From a checkpoint of a small mixture-of-experts model trained on Wikipedia.
Size: 17 layers, width 320, vocabulary 16384, 49.8M parameters.
Experts: 64 experts in each of 17 layers, 4 picks a token, a sigmoid router.
Training: a variant of SOAP for the experts, 314M tokens.
Below are experts of layer 9 (counted from 0) of a mixture-of-experts language model. Rows are named router (the router's row for the expert), gate (a neuron's input weights, with its number), up (a neuron's input weights, with its number), down (a neuron's output weights, with its number) and show model dimensions 0-63. Each number is 50 + 15 x the weight over its row's rms, rounded and kept within 0 to 99.
After each expert's rows: a language model's description of what the expert responds to. This comes from a sample of Wikipedia text that the model never trained on.

# expert 45
router:55 41 69 36 46 61 59 40 44 44 68 64 34 67 47 62 55 56 73 53 53 39 55 69 62 43 27 57 30 49 71 49 47 53 48 33 43 48 53 49 60 09 75 46 62 42 72 62 62 49 25 54 65 46 73 25 55 57 33 66 50 48 81 42
gate0:51 52 55 52 55 42 66 59 29 39 19 37 68 53 55 54 13 49 58 55 49 42 65 20 75 58 42 35 39 38 58 59 43 54 27 42 47 26 51 71 62 40 89 61 90 72 44 13 46 46 34 38 48 41 42 32 67 32 76 56 18 42 53 40
up0:35 24 52 58 62 54 53 61 50 68 44 71 38 53 72 40 55 39 37 37 33 50 58 36 40 63 38 45 64 31 73 48 71 74 45 20 45 28 39 76 36 62 47 69 39 33 39 64 27 22 73 55 40 59 49 46 47 25 55 48 60 32 54 55
down0:49 67 43 37 21 62 37 49 52 51 57 33 54 41 56 44 34 61 35 51 44 50 32 59 34 29 57 57 55 37 52 42 57 49 45 33 42 59 23 49 61 56 00 51 59 41 41 71 50 32 55 34 45 40 67 50 40 39 55 68 39 77 49 31
gate1:38 62 56 63 36 46 52 54 42 65 47 67 45 62 56 59 29 59 56 34 52 61 80 78 56 38 44 54 48 35 67 67 34 57 60 62 67 43 69 19 74 13 37 63 53 41 56 41 53 33 32 53 71 29 71 28 61 47 65 58 29 38 51 60
up1:46 49 71 48 63 42 44 38 58 79 40 43 74 57 69 53 58 64 56 50 52 56 59 63 52 59 38 74 49 69 53 53 65 66 35 44 41 41 56 26 49 43 20 26 51 40 57 33 39 36 37 53 53 54 45 46 58 64 52 90 39 47 60 52
down1:39 75 79 26 43 58 66 62 54 47 36 62 55 38 30 57 70 56 46 32 60 26 53 65 64 81 71 46 24 65 67 44 26 70 46 56 61 54 51 74 41 21 57 40 62 44 54 45 55 59 31 26 32 29 68 42 73 52 33 38 23 49 47 47
Description: Colons in titles and times like Avengers: Endgame or 10:00, plus day numbers and year parts in dates.

# expert 3
router:33 69 54 52 37 62 45 24 57 58 46 60 92 41 67 71 46 50 32 55 28 40 64 36 63 51 74 55 76 66 26 67 53 66 28 58 54 46 27 39 73 49 60 39 84 55 63 65 75 53 55 37 52 58 43 32 39 34 59 52 61 68 59 67
gate0:59 61 57 54 31 49 07 55 40 51 00 63 60 34 39 53 49 61 48 60 49 63 41 48 38 56 42 61 51 31 49 85 34 61 48 67 78 50 64 46 59 72 55 67 47 56 38 42 85 55 48 45 28 53 54 53 43 46 47 73 48 62 39 61
up0:52 38 63 36 60 42 36 50 32 56 52 55 59 57 57 47 49 64 71 65 53 46 83 37 67 67 64 57 49 38 60 51 35 66 81 28 70 60 47 39 55 29 39 61 44 99 52 61 70 40 20 30 51 42 60 62 69 19 62 53 33 54 62 92
down0:37 42 73 19 68 49 66 63 65 49 83 24 40 49 59 59 56 56 20 55 30 49 68 41 66 47 68 38 52 70 44 26 61 72 68 37 41 58 42 55 45 25 41 38 61 25 55 75 44 39 73 69 55 60 25 43 66 45 62 48 82 37 72 38
gate1:57 80 45 48 43 89 53 26 50 44 46 29 58 17 51 40 57 44 50 38 47 42 34 49 52 58 59 40 63 25 63 51 77 40 55 60 49 33 20 45 55 68 41 53 76 66 76 68 55 52 50 53 81 28 57 63 80 40 34 37 50 67 49 30
up1:67 46 54 49 47 56 74 64 45 57 49 56 22 39 43 33 45 50 48 66 27 46 40 54 54 37 42 49 51 57 37 56 27 52 37 67 66 55 61 14 67 80 37 52 33 53 54 78 44 52 86 55 73 35 56 55 35 44 54 69 42 68 60 53
down1:44 77 65 46 26 62 71 26 78 39 44 51 38 42 53 36 50 40 19 54 61 55 48 48 46 55 72 37 61 44 51 52 36 50 68 57 22 64 57 52 44 58 62 38 65 58 55 61 87 40 53 55 38 78 30 52 48 52 24 73 49 43 67 49
Description: Middle and final pieces of foreign or unusual proper names of people and places, such as -ić, -stein, -berg, -bury, -ville, Gungah-lin.

# expert 44
router:31 28 53 63 22 39 23 59 65 45 62 59 52 41 42 54 53 47 79 42 75 30 75 44 47 68 70 54 44 47 72 56 55 66 57 38 51 65 64 20 62 39 55 64 57 32 64 38 77 68 41 50 41 66 77 34 43 61 84 55 63 68 67 46
gate0:20 78 63 48 43 52 55 63 70 25 42 56 33 54 44 52 54 54 53 41 29 34 48 50 85 56 43 68 52 39 36 64 47 41 61 52 31 18 29 35 40 66 58 42 72 36 61 50 25 79 51 27 61 60 51 24 44 66 42 56 76 51 55 54
up0:60 64 66 00 56 72 60 44 57 82 27 33 49 13 34 69 15 37 47 42 33 45 45 37 35 62 37 57 49 50 18 51 53 40 27 16 57 44 23 50 43 21 59 33 46 76 36 74 53 67 38 76 59 56 58 41 45 52 35 58 29 33 45 49
down0:45 48 40 25 36 43 38 46 51 37 64 30 30 46 52 17 44 39 65 30 43 47 57 43 51 36 30 41 44 27 61 48 51 42 55 39 27 37 50 44 40 37 48 57 57 27 57 52 37 52 45 54 15 46 44 40 57 21 56 53 43 31 45 71
gate1:30 53 61 44 51 72 37 72 07 29 33 25 43 39 47 53 74 50 52 59 35 29 66 35 47 71 56 35 51 51 31 76 58 64 40 34 74 35 56 68 28 40 52 59 66 38 66 55 49 30 49 45 33 42 67 37 61 36 52 41 58 56 68 44
up1:30 66 39 82 45 56 36 48 57 24 35 87 28 34 64 50 67 47 33 67 33 56 60 64 60 39 36 81 71 40 51 44 46 62 69 45 57 11 62 46 58 76 59 39 38 63 55 38 55 48 56 43 35 42 41 37 67 32 53 44 71 73 55 78
down1:82 60 44 45 41 24 16 50 67 58 45 37 63 46 52 41 58 42 53 76 57 44 43 38 21 44 54 47 46 31 57 25 52 50 58 33 52 77 61 40 52 32 49 31 42 24 38 31 28 63 50 39 47 72 44 55 32 41 50 67 45 61 44 52
Description: Number tokens in tables, dates, ages, scores and coordinates, such as 3, 25, 95 as an age, and 79 in degrees.

# expert 39
router:72 44 67 53 39 53 64 41 23 61 36 56 42 61 39 31 25 59 56 33 49 18 40 52 54 18 51 38 52 45 53 54 45 55 43 22 49 40 67 27 30 48 60 74 55 51 58 45 39 53 38 44 46 51 45 22 66 61 42 69 65 43 60 47
gate0:44 47 54 43 49 55 34 26 50 72 31 52 51 72 40 56 73 61 65 38 43 56 54 34 07 72 39 28 59 54 59 39 66 13 45 51 52 67 62 63 83 42 42 42 42 52 45 80 32 44 39 51 19 49 35 46 43 53 52 62 55 61 62 72
up0:31 52 50 31 46 42 43 38 23 57 34 86 63 52 65 57 59 22 70 31 30 58 77 52 47 57 50 40 18 55 65 45 53 57 43 59 56 58 35 56 61 65 54 34 69 48 62 64 65 47 39 46 50 40 51 38 55 34 38 39 51 58 67 69
down0:52 49 57 65 52 69 36 57 58 36 72 37 42 07 56 56 54 44 46 34 39 38 55 46 33 75 82 62 36 26 69 51 37 76 32 67 50 60 52 41 42 57 53 50 52 46 63 51 56 47 31 48 55 43 51 57 73 57 31 60 48 61 37 67
gate1:45 67 66 71 34 40 50 72 54 87 26 34 59 33 34 53 31 56 37 53 70 78 40 49 58 30 17 43 47 45 25 65 61 31 52 50 47 47 74 28 29 36 47 49 54 35 65 63 50 69 54 44 69 43 75 36 57 27 42 52 37 47 52 59
up1:33 52 33 39 61 41 54 62 77 78 87 34 39 45 50 39 60 43 43 50 41 32 36 51 79 50 46 50 62 49 65 62 43 71 69 65 79 58 43 41 47 91 13 37 42 47 27 44 55 50 32 54 55 69 99 62 46 51 57 57 83 31 58 34
down1:41 45 52 48 59 39 65 44 36 42 55 76 44 51 35 37 38 49 60 71 50 28 49 33 32 64 42 68 48 53 75 55 46 76 67 49 62 63 34 56 60 42 59 54 50 55 39 55 47 52 50 73 47 34 44 17 57 86 46 49 52 57 38 44
Description: Empty cells, dashes, pipes, numbers and signs inside wiki tables of votes, statistics and results, such as -, ±%, +, Following.

# expert 6
router:59 47 44 48 41 49 40 19 49 76 30 70 42 60 45 48 23 60 28 20 51 52 72 63 54 50 72 60 58 53 60 52 65 62 25 25 69 34 57 34 51 80 46 39 64 61 43 56 54 63 41 29 41 65 60 09 52 60 45 53 73 69 45 39
gate0:46 62 49 58 58 52 58 55 59 71 75 57 60 44 43 68 53 74 85 60 49 55 71 48 53 27 69 52 46 77 59 17 34 68 39 50 64 54 75 60 51 40 55 92 66 19 54 38 43 54 49 53 39 51 42 64 25 50 62 66 50 60 42 48
up0:29 88 85 33 39 55 56 58 31 39 66 17 61 57 20 32 48 65 72 20 60 52 61 47 57 28 55 50 34 63 34 59 78 68 52 29 28 61 70 41 38 66 48 50 57 24 79 28 21 58 39 62 39 56 43 48 41 60 28 37 45 55 46 28
down0:33 50 47 26 52 29 35 56 33 51 38 41 45 42 24 54 65 40 64 34 39 64 76 43 39 40 56 50 69 32 38 30 63 59 40 46 50 59 57 70 74 61 42 48 50 26 61 43 42 52 30 37 42 40 41 32 43 24 53 65 65 30 38 41
gate1:55 70 70 62 61 57 49 61 47 45 70 50 47 46 42 47 28 78 42 33 34 46 48 19 32 89 28 46 41 37 34 44 63 56 27 48 41 64 45 21 41 51 30 51 50 54 36 85 47 60 63 72 60 45 66 75 31 35 62 68 75 68 87 50
up1:40 50 54 58 28 33 53 58 24 45 07 43 53 46 58 41 91 57 35 95 44 47 33 52 47 45 68 40 57 51 48 43 60 44 66 50 59 51 28 64 38 79 32 55 52 74 56 56 23 67 60 27 40 61 50 19 74 17 30 28 62 67 49 75
down1:32 65 51 09 32 50 72 51 50 59 41 50 29 63 42 54 42 55 66 62 54 56 27 64 49 41 55 23 70 44 55 59 63 42 40 40 42 26 40 35 22 95 67 26 58 51 49 59 48 23 36 60 49 61 42 45 57 53 45 28 47 40 53 85
Description: Final words or endings of proper names of venues, teams, institutions and people, such as Park, Field, University, Hawks, often in sports tables.

# expert 31
router:51 53 72 51 43 63 37 37 48 43 48 51 71 75 38 57 30 41 47 38 58 56 61 45 52 20 61 60 37 47 33 50 57 49 48 37 49 48 79 76 81 37 80 37 50 72 52 49 54 36 44 51 43 67 63 64 62 25 57 90 63 65 73 42
gate0:51 64 61 52 46 52 43 92 90 51 25 62 66 44 59 43 49 31 58 52 76 65 61 53 70 43 38 43 22 48 71 44 70 41 50 76 39 77 39 52 51 39 54 62 61 32 42 61 60 47 56 58 82 66 58 42 51 39 61 42 48 48 50 81
up0:51 54 27 79 39 57 41 49 48 35 27 47 75 40 09 61 64 24 31 40 39 53 68 42 50 51 57 82 45 52 59 78 37 58 56 64 87 42 57 30 48 27 55 44 63 57 38 56 66 21 41 37 60 64 81 78 44 52 60 57 64 40 47 52
down0:62 60 41 39 53 34 52 35 36 51 51 67 77 40 76 52 44 47 59 63 61 42 44 57 35 65 39 36 47 24 62 41 46 42 42 39 32 64 53 67 41 22 49 62 50 47 52 56 39 64 09 52 70 39 49 49 38 61 28 68 00 63 58 22
gate1:69 70 56 75 48 55 31 61 37 47 60 55 63 53 55 66 46 60 23 26 61 35 46 50 37 48 40 63 39 49 46 50 40 27 16 48 46 54 47 52 55 16 07 67 33 77 60 66 16 48 43 38 74 62 22 36 60 46 77 55 44 48 71 79
up1:63 54 42 20 41 54 60 58 79 46 69 43 57 30 46 57 52 47 53 34 48 63 51 26 50 67 63 40 44 72 47 32 80 41 33 70 57 62 38 02 64 37 61 44 39 49 38 40 62 58 55 31 38 50 44 79 55 38 29 37 38 35 58 50
down1:29 42 72 55 59 43 71 54 55 76 78 46 39 71 80 72 43 52 55 44 37 36 54 39 58 44 25 51 74 57 23 33 60 52 56 51 46 81 68 48 47 55 45 60 21 71 35 29 47 67 32 47 47 38 41 43 24 27 39 67 39 28 34 18
Description: Line breaks in lists and tables, plus opening quotation marks and parentheses that begin titles, nicknames or asides, such as "The Count", (2022.

# expert 57
router:73 58 54 67 53 43 46 12 12 41 48 64 60 27 54 59 60 37 48 63 19 10 62 26 94 31 44 66 62 45 49 38 45 61 46 23 47 35 63 50 56 50 55 48 76 45 62 62 56 72 53 54 48 51 48 34 54 40 53 64 68 50 61 54
gate0:39 27 61 59 65 30 41 50 69 48 62 55 55 44 45 73 36 30 31 51 31 53 44 47 55 32 46 21 71 77 54 70 52 39 76 35 70 69 53 51 65 72 37 57 34 54 73 57 33 61 61 40 34 41 46 63 35 40 50 47 62 57 63 59
up0:68 52 37 58 71 62 34 12 15 59 61 49 72 49 47 46 60 58 81 47 52 60 54 44 34 77 69 48 47 67 46 46 54 53 63 76 52 43 29 42 58 46 55 48 68 60 52 53 52 71 48 23 70 34 72 44 41 80 71 61 63 69 55 37
down0:66 49 42 50 65 55 51 32 64 43 54 73 23 53 37 57 58 53 53 53 77 55 47 57 68 46 69 37 55 50 51 41 73 40 35 42 36 47 64 26 62 23 63 31 25 51 60 56 54 28 51 16 39 85 35 45 47 72 41 33 23 27 81 52
gate1:59 61 51 39 47 83 52 55 56 42 62 31 54 86 40 40 75 54 50 27 28 46 36 54 57 33 59 40 28 82 45 38 59 72 61 41 55 27 76 79 56 46 53 79 43 65 59 30 30 41 45 14 51 48 81 46 38 65 53 47 42 42 29 68
up1:53 61 56 37 36 62 70 44 57 61 56 57 52 58 44 48 19 49 55 63 43 13 62 57 56 33 77 53 61 69 61 46 42 53 56 62 79 20 60 73 24 50 47 56 30 46 76 42 52 34 56 29 57 77 69 46 44 45 61 48 59 28 43 46
down1:52 55 50 38 73 49 78 41 64 35 46 52 32 54 61 37 42 30 36 30 42 76 79 41 50 41 41 55 60 26 81 29 52 27 44 46 51 82 36 53 25 52 56 41 33 77 39 30 39 58 56 54 57 59 63 77 80 63 51 59 49 63 37 40
Description: Final suffix pieces of English common nouns and adjectives, such as cash-ier, survey-or, bats-man, program-mer, -ary, -atic.

# expert 51
router:31 65 53 62 74 42 45 45 53 87 46 70 70 49 39 44 33 54 55 33 50 42 47 40 62 36 68 46 71 49 58 58 71 48 39 41 56 34 58 55 76 44 66 37 84 51 35 55 66 82 49 39 56 58 55 20 57 51 33 69 64 61 49 54
gate0:51 40 65 47 69 32 34 68 42 51 11 82 58 55 55 40 43 49 56 56 47 65 43 42 56 31 55 31 16 70 54 43 64 43 51 47 25 55 33 29 09 60 76 29 45 47 60 87 44 65 27 71 60 50 43 50 46 51 45 43 58 59 40 73
up0:05 64 53 52 59 59 43 50 64 46 68 44 65 75 59 35 37 41 38 76 44 51 52 40 75 29 67 48 51 55 37 49 53 43 41 49 46 39 71 38 47 71 52 36 61 39 33 39 59 45 50 41 68 36 68 57 75 54 52 58 39 50 50 65
down0:53 56 52 76 45 29 76 42 66 36 42 41 40 34 48 48 31 67 53 24 55 41 40 77 61 34 42 64 32 36 47 32 51 66 52 60 67 52 47 34 55 62 51 39 63 03 24 58 77 56 88 50 64 62 41 63 32 44 30 52 68 62 33 55
gate1:60 75 41 59 56 67 61 79 47 42 69 65 58 60 38 41 38 58 44 25 94 64 58 23 19 52 66 52 54 59 46 42 32 45 68 49 43 55 64 36 51 38 33 37 38 45 27 55 54 59 30 38 40 77 32 26 58 28 59 36 59 72 46 52
up1:37 64 13 64 40 52 47 47 40 60 40 65 49 63 37 54 42 59 10 60 63 62 59 59 83 39 40 67 63 20 42 49 43 55 46 59 66 44 72 36 91 76 63 47 38 56 31 46 64 64 48 43 48 58 34 55 62 44 23 61 60 78 44 71
down1:57 55 70 47 48 45 53 56 55 52 31 55 57 23 28 70 27 18 56 60 73 29 54 40 59 93 86 35 59 39 91 56 53 28 59 55 56 51 63 43 50 32 58 57 47 35 49 50 48 27 80 43 46 72 44 61 55 50 59 45 57 42 50 51
Description: Common first names and place-name words or endings, such as David, George, River, York, -ville, Carolina, Washington.

# expert 0
router:49 63 84 49 43 61 45 22 38 37 60 77 63 66 52 60 57 64 89 38 65 15 46 53 55 51 52 40 50 38 60 53 55 33 43 67 28 57 77 63 70 42 37 45 68 39 65 44 71 57 45 47 46 47 56 35 55 89 64 69 57 61 62 62
gate0:47 38 66 62 62 90 61 31 38 53 54 51 37 51 36 55 49 41 47 66 27 44 79 38 51 41 39 50 39 60 63 42 90 18 41 49 37 42 69 51 39 52 46 25 49 61 66 62 53 63 65 67 53 63 53 48 59 33 50 71 76 67 49 38
up0:45 43 43 46 69 49 57 24 64 30 47 43 45 61 46 44 41 39 75 60 53 39 53 59 60 42 42 76 46 46 41 49 74 41 56 31 62 58 46 64 37 57 68 51 44 78 68 58 55 49 43 77 58 46 58 80 57 59 45 46 43 49 83 38
down0:42 58 45 76 62 69 53 25 32 43 33 64 55 46 35 63 73 49 58 23 75 50 56 73 55 64 57 57 49 42 51 39 56 57 36 39 60 63 47 44 45 70 61 49 57 32 55 48 38 48 56 28 27 52 62 60 58 33 59 69 50 52 47 61
gate1:79 29 16 70 58 50 53 48 17 53 35 59 42 47 53 58 46 43 65 58 50 58 55 42 38 52 63 72 76 48 42 24 75 34 49 58 62 39 56 40 25 68 74 35 92 61 70 34 57 51 44 51 75 48 35 29 58 83 35 59 27 47 57 57
up1:38 22 47 74 72 34 50 24 46 21 73 13 33 39 44 68 27 58 27 41 50 32 34 41 28 51 36 57 73 29 60 32 39 42 40 58 76 59 69 34 69 37 49 96 70 44 67 38 70 40 56 51 52 41 45 76 69 57 38 37 39 67 54 72
down1:52 63 19 54 60 62 41 40 45 60 70 28 50 33 22 55 39 53 45 41 35 50 46 62 35 54 14 44 42 37 38 66 51 49 49 36 38 35 48 58 53 35 09 52 50 58 52 61 53 42 75 39 55 61 26 89 68 53 51 52 48 30 31 35
Description: Year tokens and number words or pieces, such as 1986, 2012, million, 000, often in tables, date ranges and money amounts.

# expert 30
router:21 77 52 90 41 50 31 29 43 57 74 99 54 47 51 58 24 39 56 39 64 20 56 30 61 46 55 57 44 45 55 60 68 56 46 48 81 31 41 42 82 36 60 38 67 42 71 61 59 61 48 33 56 70 57 66 44 41 35 74 42 61 34 57
gate0:28 49 64 29 31 55 47 26 23 37 44 46 62 76 40 49 43 64 71 36 62 50 50 55 51 41 64 19 50 39 37 33 56 43 51 56 29 40 69 08 48 46 44 59 74 68 92 59 33 49 45 61 48 69 53 39 51 37 39 99 54 37 51 84
up0:53 70 39 48 47 37 42 62 58 46 61 45 75 56 65 63 34 61 43 78 12 43 54 52 60 47 57 55 40 24 53 39 57 57 35 33 63 14 50 42 45 45 64 73 43 22 82 20 36 30 22 48 47 59 27 45 38 50 47 49 45 38 39 63
down0:32 43 49 48 57 37 07 44 43 42 51 47 19 65 52 59 65 69 49 37 36 56 75 47 25 46 49 63 54 84 68 53 41 64 64 46 32 52 38 39 80 80 55 30 41 72 53 26 48 22 64 64 52 80 66 47 48 58 63 53 54 60 35 50
gate1:52 44 37 41 21 47 51 54 26 68 41 60 73 19 58 35 58 67 47 59 62 84 46 59 65 77 58 78 48 89 37 66 68 53 43 45 48 66 68 33 19 35 62 80 54 60 48 44 36 31 53 40 60 51 39 38 33 25 70 38 44 60 38 32
up1:41 35 42 67 32 41 53 69 51 43 86 47 64 61 63 31 25 54 41 55 57 79 54 56 38 33 54 63 50 58 43 62 70 66 55 23 49 37 50 34 41 39 46 39 54 43 60 57 63 73 62 78 47 67 29 59 99 52 58 49 53 53 50 35
down1:71 51 44 51 94 53 49 31 48 35 77 76 47 56 56 55 47 38 73 38 59 49 28 40 26 20 59 66 86 41 68 40 26 53 42 41 61 31 38 45 58 60 67 38 47 54 56 13 48 62 51 37 68 70 53 49 49 65 63 29 55 42 32 57
Description: Middle and end word pieces inside non-English names and words, such as ib, ik, ar, han, as in Sadat, Hlaváčková, libretto.

# expert 10
router:53 43 88 42 41 34 56 57 57 49 63 62 60 44 36 59 49 40 58 42 52 49 64 84 33 25 49 70 47 39 57 44 38 54 63 40 43 47 62 67 43 45 90 42 73 53 55 53 50 62 46 62 49 67 60 42 50 56 43 29 60 42 34 48
gate0:50 54 45 66 42 47 66 51 52 39 54 63 46 07 26 47 35 19 49 54 50 61 57 70 45 53 69 94 56 27 35 60 64 76 38 42 51 42 65 40 44 60 62 45 69 58 35 45 31 34 55 50 50 48 60 41 45 28 62 38 78 68 36 38
up0:39 33 37 60 41 31 39 65 06 39 43 54 59 28 27 66 60 55 35 43 54 54 66 37 49 31 39 33 52 45 33 51 71 49 37 57 65 45 51 52 45 63 52 37 52 36 38 81 80 67 64 56 64 43 47 47 40 40 43 60 31 24 61 24
down0:50 36 36 46 53 48 46 43 53 31 52 59 46 53 75 50 63 68 71 34 44 46 65 74 46 70 25 53 65 58 70 70 53 51 70 61 18 57 25 72 60 43 51 32 44 79 61 45 71 49 43 45 69 72 41 58 49 48 67 59 57 62 50 44
gate1:46 56 54 32 76 43 53 69 44 35 41 35 58 42 52 59 31 37 85 27 30 43 69 67 57 65 43 56 96 54 54 45 29 57 66 42 46 65 60 53 29 69 38 55 62 61 70 53 40 28 43 55 66 35 80 68 33 42 52 54 54 62 38 59
up1:45 22 62 56 59 36 42 72 60 63 49 79 54 55 51 50 57 57 48 42 38 63 49 35 47 50 66 40 27 61 46 79 59 47 46 43 56 64 39 53 72 34 11 32 33 25 76 74 48 61 56 25 56 65 64 35 32 67 59 65 52 55 64 58
down1:33 52 42 63 98 52 69 40 62 67 58 61 58 75 48 58 56 48 50 50 49 62 49 53 44 44 80 33 47 41 26 66 39 53 80 52 57 36 56 42 81 43 63 71 35 41 54 69 49 56 40 41 57 38 45 56 41 58 30 74 38 75 54 51
Description: The word one, mostly in "one of the …" phrases, plus word-final suffix pieces such as -ment, -ization, -ide, -able.

# expert 24
router:58 36 72 51 54 47 50 43 04 38 34 50 85 47 45 74 48 65 77 55 44 56 58 19 52 44 67 43 17 30 58 31 55 34 18 56 44 38 61 19 51 42 37 27 31 65 35 57 47 72 59 26 68 63 63 58 40 44 56 49 55 25 64 58
gate0:37 68 62 56 44 75 42 25 12 44 70 19 24 54 51 44 62 60 76 49 60 54 45 48 40 46 35 47 46 19 00 69 81 51 71 37 59 74 85 53 59 36 54 82 64 40 48 34 43 47 64 56 48 58 42 40 42 49 54 38 38 26 52 73
up0:73 50 29 34 45 45 46 58 55 70 68 64 50 29 40 34 44 80 20 57 47 58 50 29 68 29 32 65 50 45 34 57 42 44 49 29 49 34 55 23 29 53 27 85 59 30 51 52 56 40 32 45 27 61 37 25 39 49 58 68 35 65 48 47
down0:61 61 53 28 55 54 42 40 53 48 29 38 60 55 40 60 41 12 84 49 53 32 71 56 63 49 64 48 73 36 56 42 49 47 54 51 51 25 37 42 68 22 42 20 53 40 45 58 49 56 62 37 46 47 39 48 49 38 58 51 71 57 33 49
gate1:65 48 64 45 77 48 48 79 47 50 43 60 35 55 30 31 50 52 46 79 59 30 53 49 36 42 46 73 51 60 60 61 43 82 69 50 36 29 65 45 53 65 44 14 35 53 53 28 31 70 53 68 29 51 52 19 46 72 62 45 46 38 63 27
up1:47 35 63 38 39 73 48 35 53 41 52 48 43 68 33 52 70 59 47 26 81 51 59 43 62 43 62 41 38 39 53 53 43 50 24 60 24 63 23 66 57 41 60 55 57 52 35 40 40 70 79 48 56 82 53 44 06 59 61 74 44 26 67 46
down1:59 54 49 27 35 52 50 55 30 33 60 68 69 44 45 48 66 37 45 49 57 63 56 27 44 52 48 25 17 52 90 41 41 28 66 69 62 43 26 45 55 34 54 35 46 54 57 60 69 16 33 66 82 17 88 44 31 51 51 43 54 66 73 33
Description: Pipe separators between cells in wiki tables, especially after years or numbers in filmography and sports statistics rows, plus table divider rows and semicolons.

# expert 2
router:68 51 76 66 49 47 61 21 38 68 66 53 44 59 58 36 64 48 69 35 56 38 73 25 52 37 52 44 66 43 49 41 48 46 62 35 60 42 57 56 40 42 66 19 49 44 62 49 63 62 40 38 47 71 52 39 63 47 56 57 42 45 39 62
gate0:25 46 48 59 64 16 82 45 69 93 65 55 31 64 69 31 51 65 47 52 76 45 57 44 72 37 44 61 48 30 54 30 62 60 41 32 24 38 46 64 51 49 26 34 16 46 56 66 74 42 48 53 41 69 67 79 36 63 39 50 56 53 84 49
up0:39 32 73 37 60 61 33 48 78 54 34 47 42 59 52 39 55 70 57 25 50 63 26 52 43 50 18 43 44 35 59 74 47 55 74 31 70 33 49 50 73 54 51 76 65 42 69 68 37 57 44 42 26 67 53 59 36 31 40 55 72 37 62 58
down0:57 65 62 36 64 45 33 57 51 74 46 66 50 64 29 42 57 60 50 60 28 92 43 35 54 44 55 40 60 71 53 40 53 56 57 37 36 47 48 47 50 26 54 21 62 37 52 38 64 60 67 46 58 56 33 81 78 31 36 49 47 36 64 53
gate1:59 28 63 56 51 31 29 73 37 51 60 24 57 70 31 39 34 30 59 79 54 53 77 67 59 31 28 70 38 49 47 33 31 70 38 39 52 44 28 66 55 77 40 40 53 80 40 38 58 57 43 13 60 68 52 40 68 67 69 81 65 59 16 75
up1:27 74 64 54 58 56 69 45 26 30 52 52 44 57 37 33 81 52 77 50 32 42 35 39 40 74 57 46 20 54 46 66 58 32 47 79 61 44 54 69 64 68 56 43 68 57 71 40 54 45 61 49 55 70 72 22 48 40 71 51 53 37 34 53
down1:51 58 53 47 43 70 50 65 67 20 19 93 49 57 46 64 36 33 49 52 31 40 32 56 62 29 48 65 38 54 61 64 42 54 54 50 64 57 58 35 55 51 45 78 29 57 59 77 65 75 11 40 46 59 43 49 46 98 70 59 44 44 42 50
Description: Word pieces inside or right after the start of proper names, codes and table entries, such as Ass-ist-ants, Ex-x-onMobil, Un-ic-om, French Air.

# expert 26
router:55 48 64 32 67 55 52 69 53 61 67 60 62 34 55 47 41 54 67 56 69 38 58 20 84 58 64 37 56 59 43 19 50 45 31 73 47 38 40 38 53 39 60 36 75 64 52 60 43 71 47 39 64 72 52 56 49 61 30 71 62 57 42 42
gate0:53 54 52 47 66 57 69 39 55 66 43 70 35 67 41 55 39 45 50 50 37 46 35 42 34 73 49 47 84 47 42 43 66 53 41 75 48 80 11 31 68 52 67 49 58 40 67 74 55 69 38 58 48 58 46 56 75 60 49 77 61 49 60 40
up0:63 65 40 45 88 54 34 50 51 60 46 63 79 44 40 67 55 57 46 28 69 30 21 46 43 55 45 63 52 61 69 57 76 41 25 33 55 74 38 40 54 46 50 63 48 50 73 57 57 49 59 59 40 51 57 57 53 39 58 23 43 43 50 66
down0:56 63 64 49 51 49 60 61 75 47 32 42 56 48 37 47 47 46 41 46 34 58 78 35 35 38 77 41 57 33 55 49 30 55 86 34 29 03 38 95 76 60 38 26 81 54 55 33 30 50 57 53 32 50 68 00 69 48 40 33 33 66 41 58
gate1:48 43 26 28 60 40 77 44 46 56 76 46 51 54 77 43 28 13 49 68 45 64 45 53 61 52 61 32 48 29 25 32 67 46 12 61 40 39 16 48 61 81 50 59 81 31 41 56 31 31 70 38 40 60 47 51 47 74 41 58 38 64 69 60
up1:58 55 35 50 36 64 64 54 24 59 49 47 43 56 43 59 55 49 57 53 43 88 50 67 67 42 28 39 66 50 15 28 63 37 49 41 46 63 43 57 45 69 45 28 38 67 60 47 69 45 32 72 73 57 70 96 48 60 60 53 80 31 42 50
down1:69 55 53 64 52 35 39 36 61 31 40 55 13 33 52 42 57 16 48 44 50 53 48 39 54 52 77 67 42 40 27 60 63 63 25 48 46 80 50 30 60 47 36 40 66 48 48 65 78 67 17 83 42 81 32 51 42 57 42 59 71 68 52 42
Description: Second word piece inside names and transliterated words, often Chinese, Korean or Indian, right after a capital letter, such as T-ang, N-ang, K-orn-él.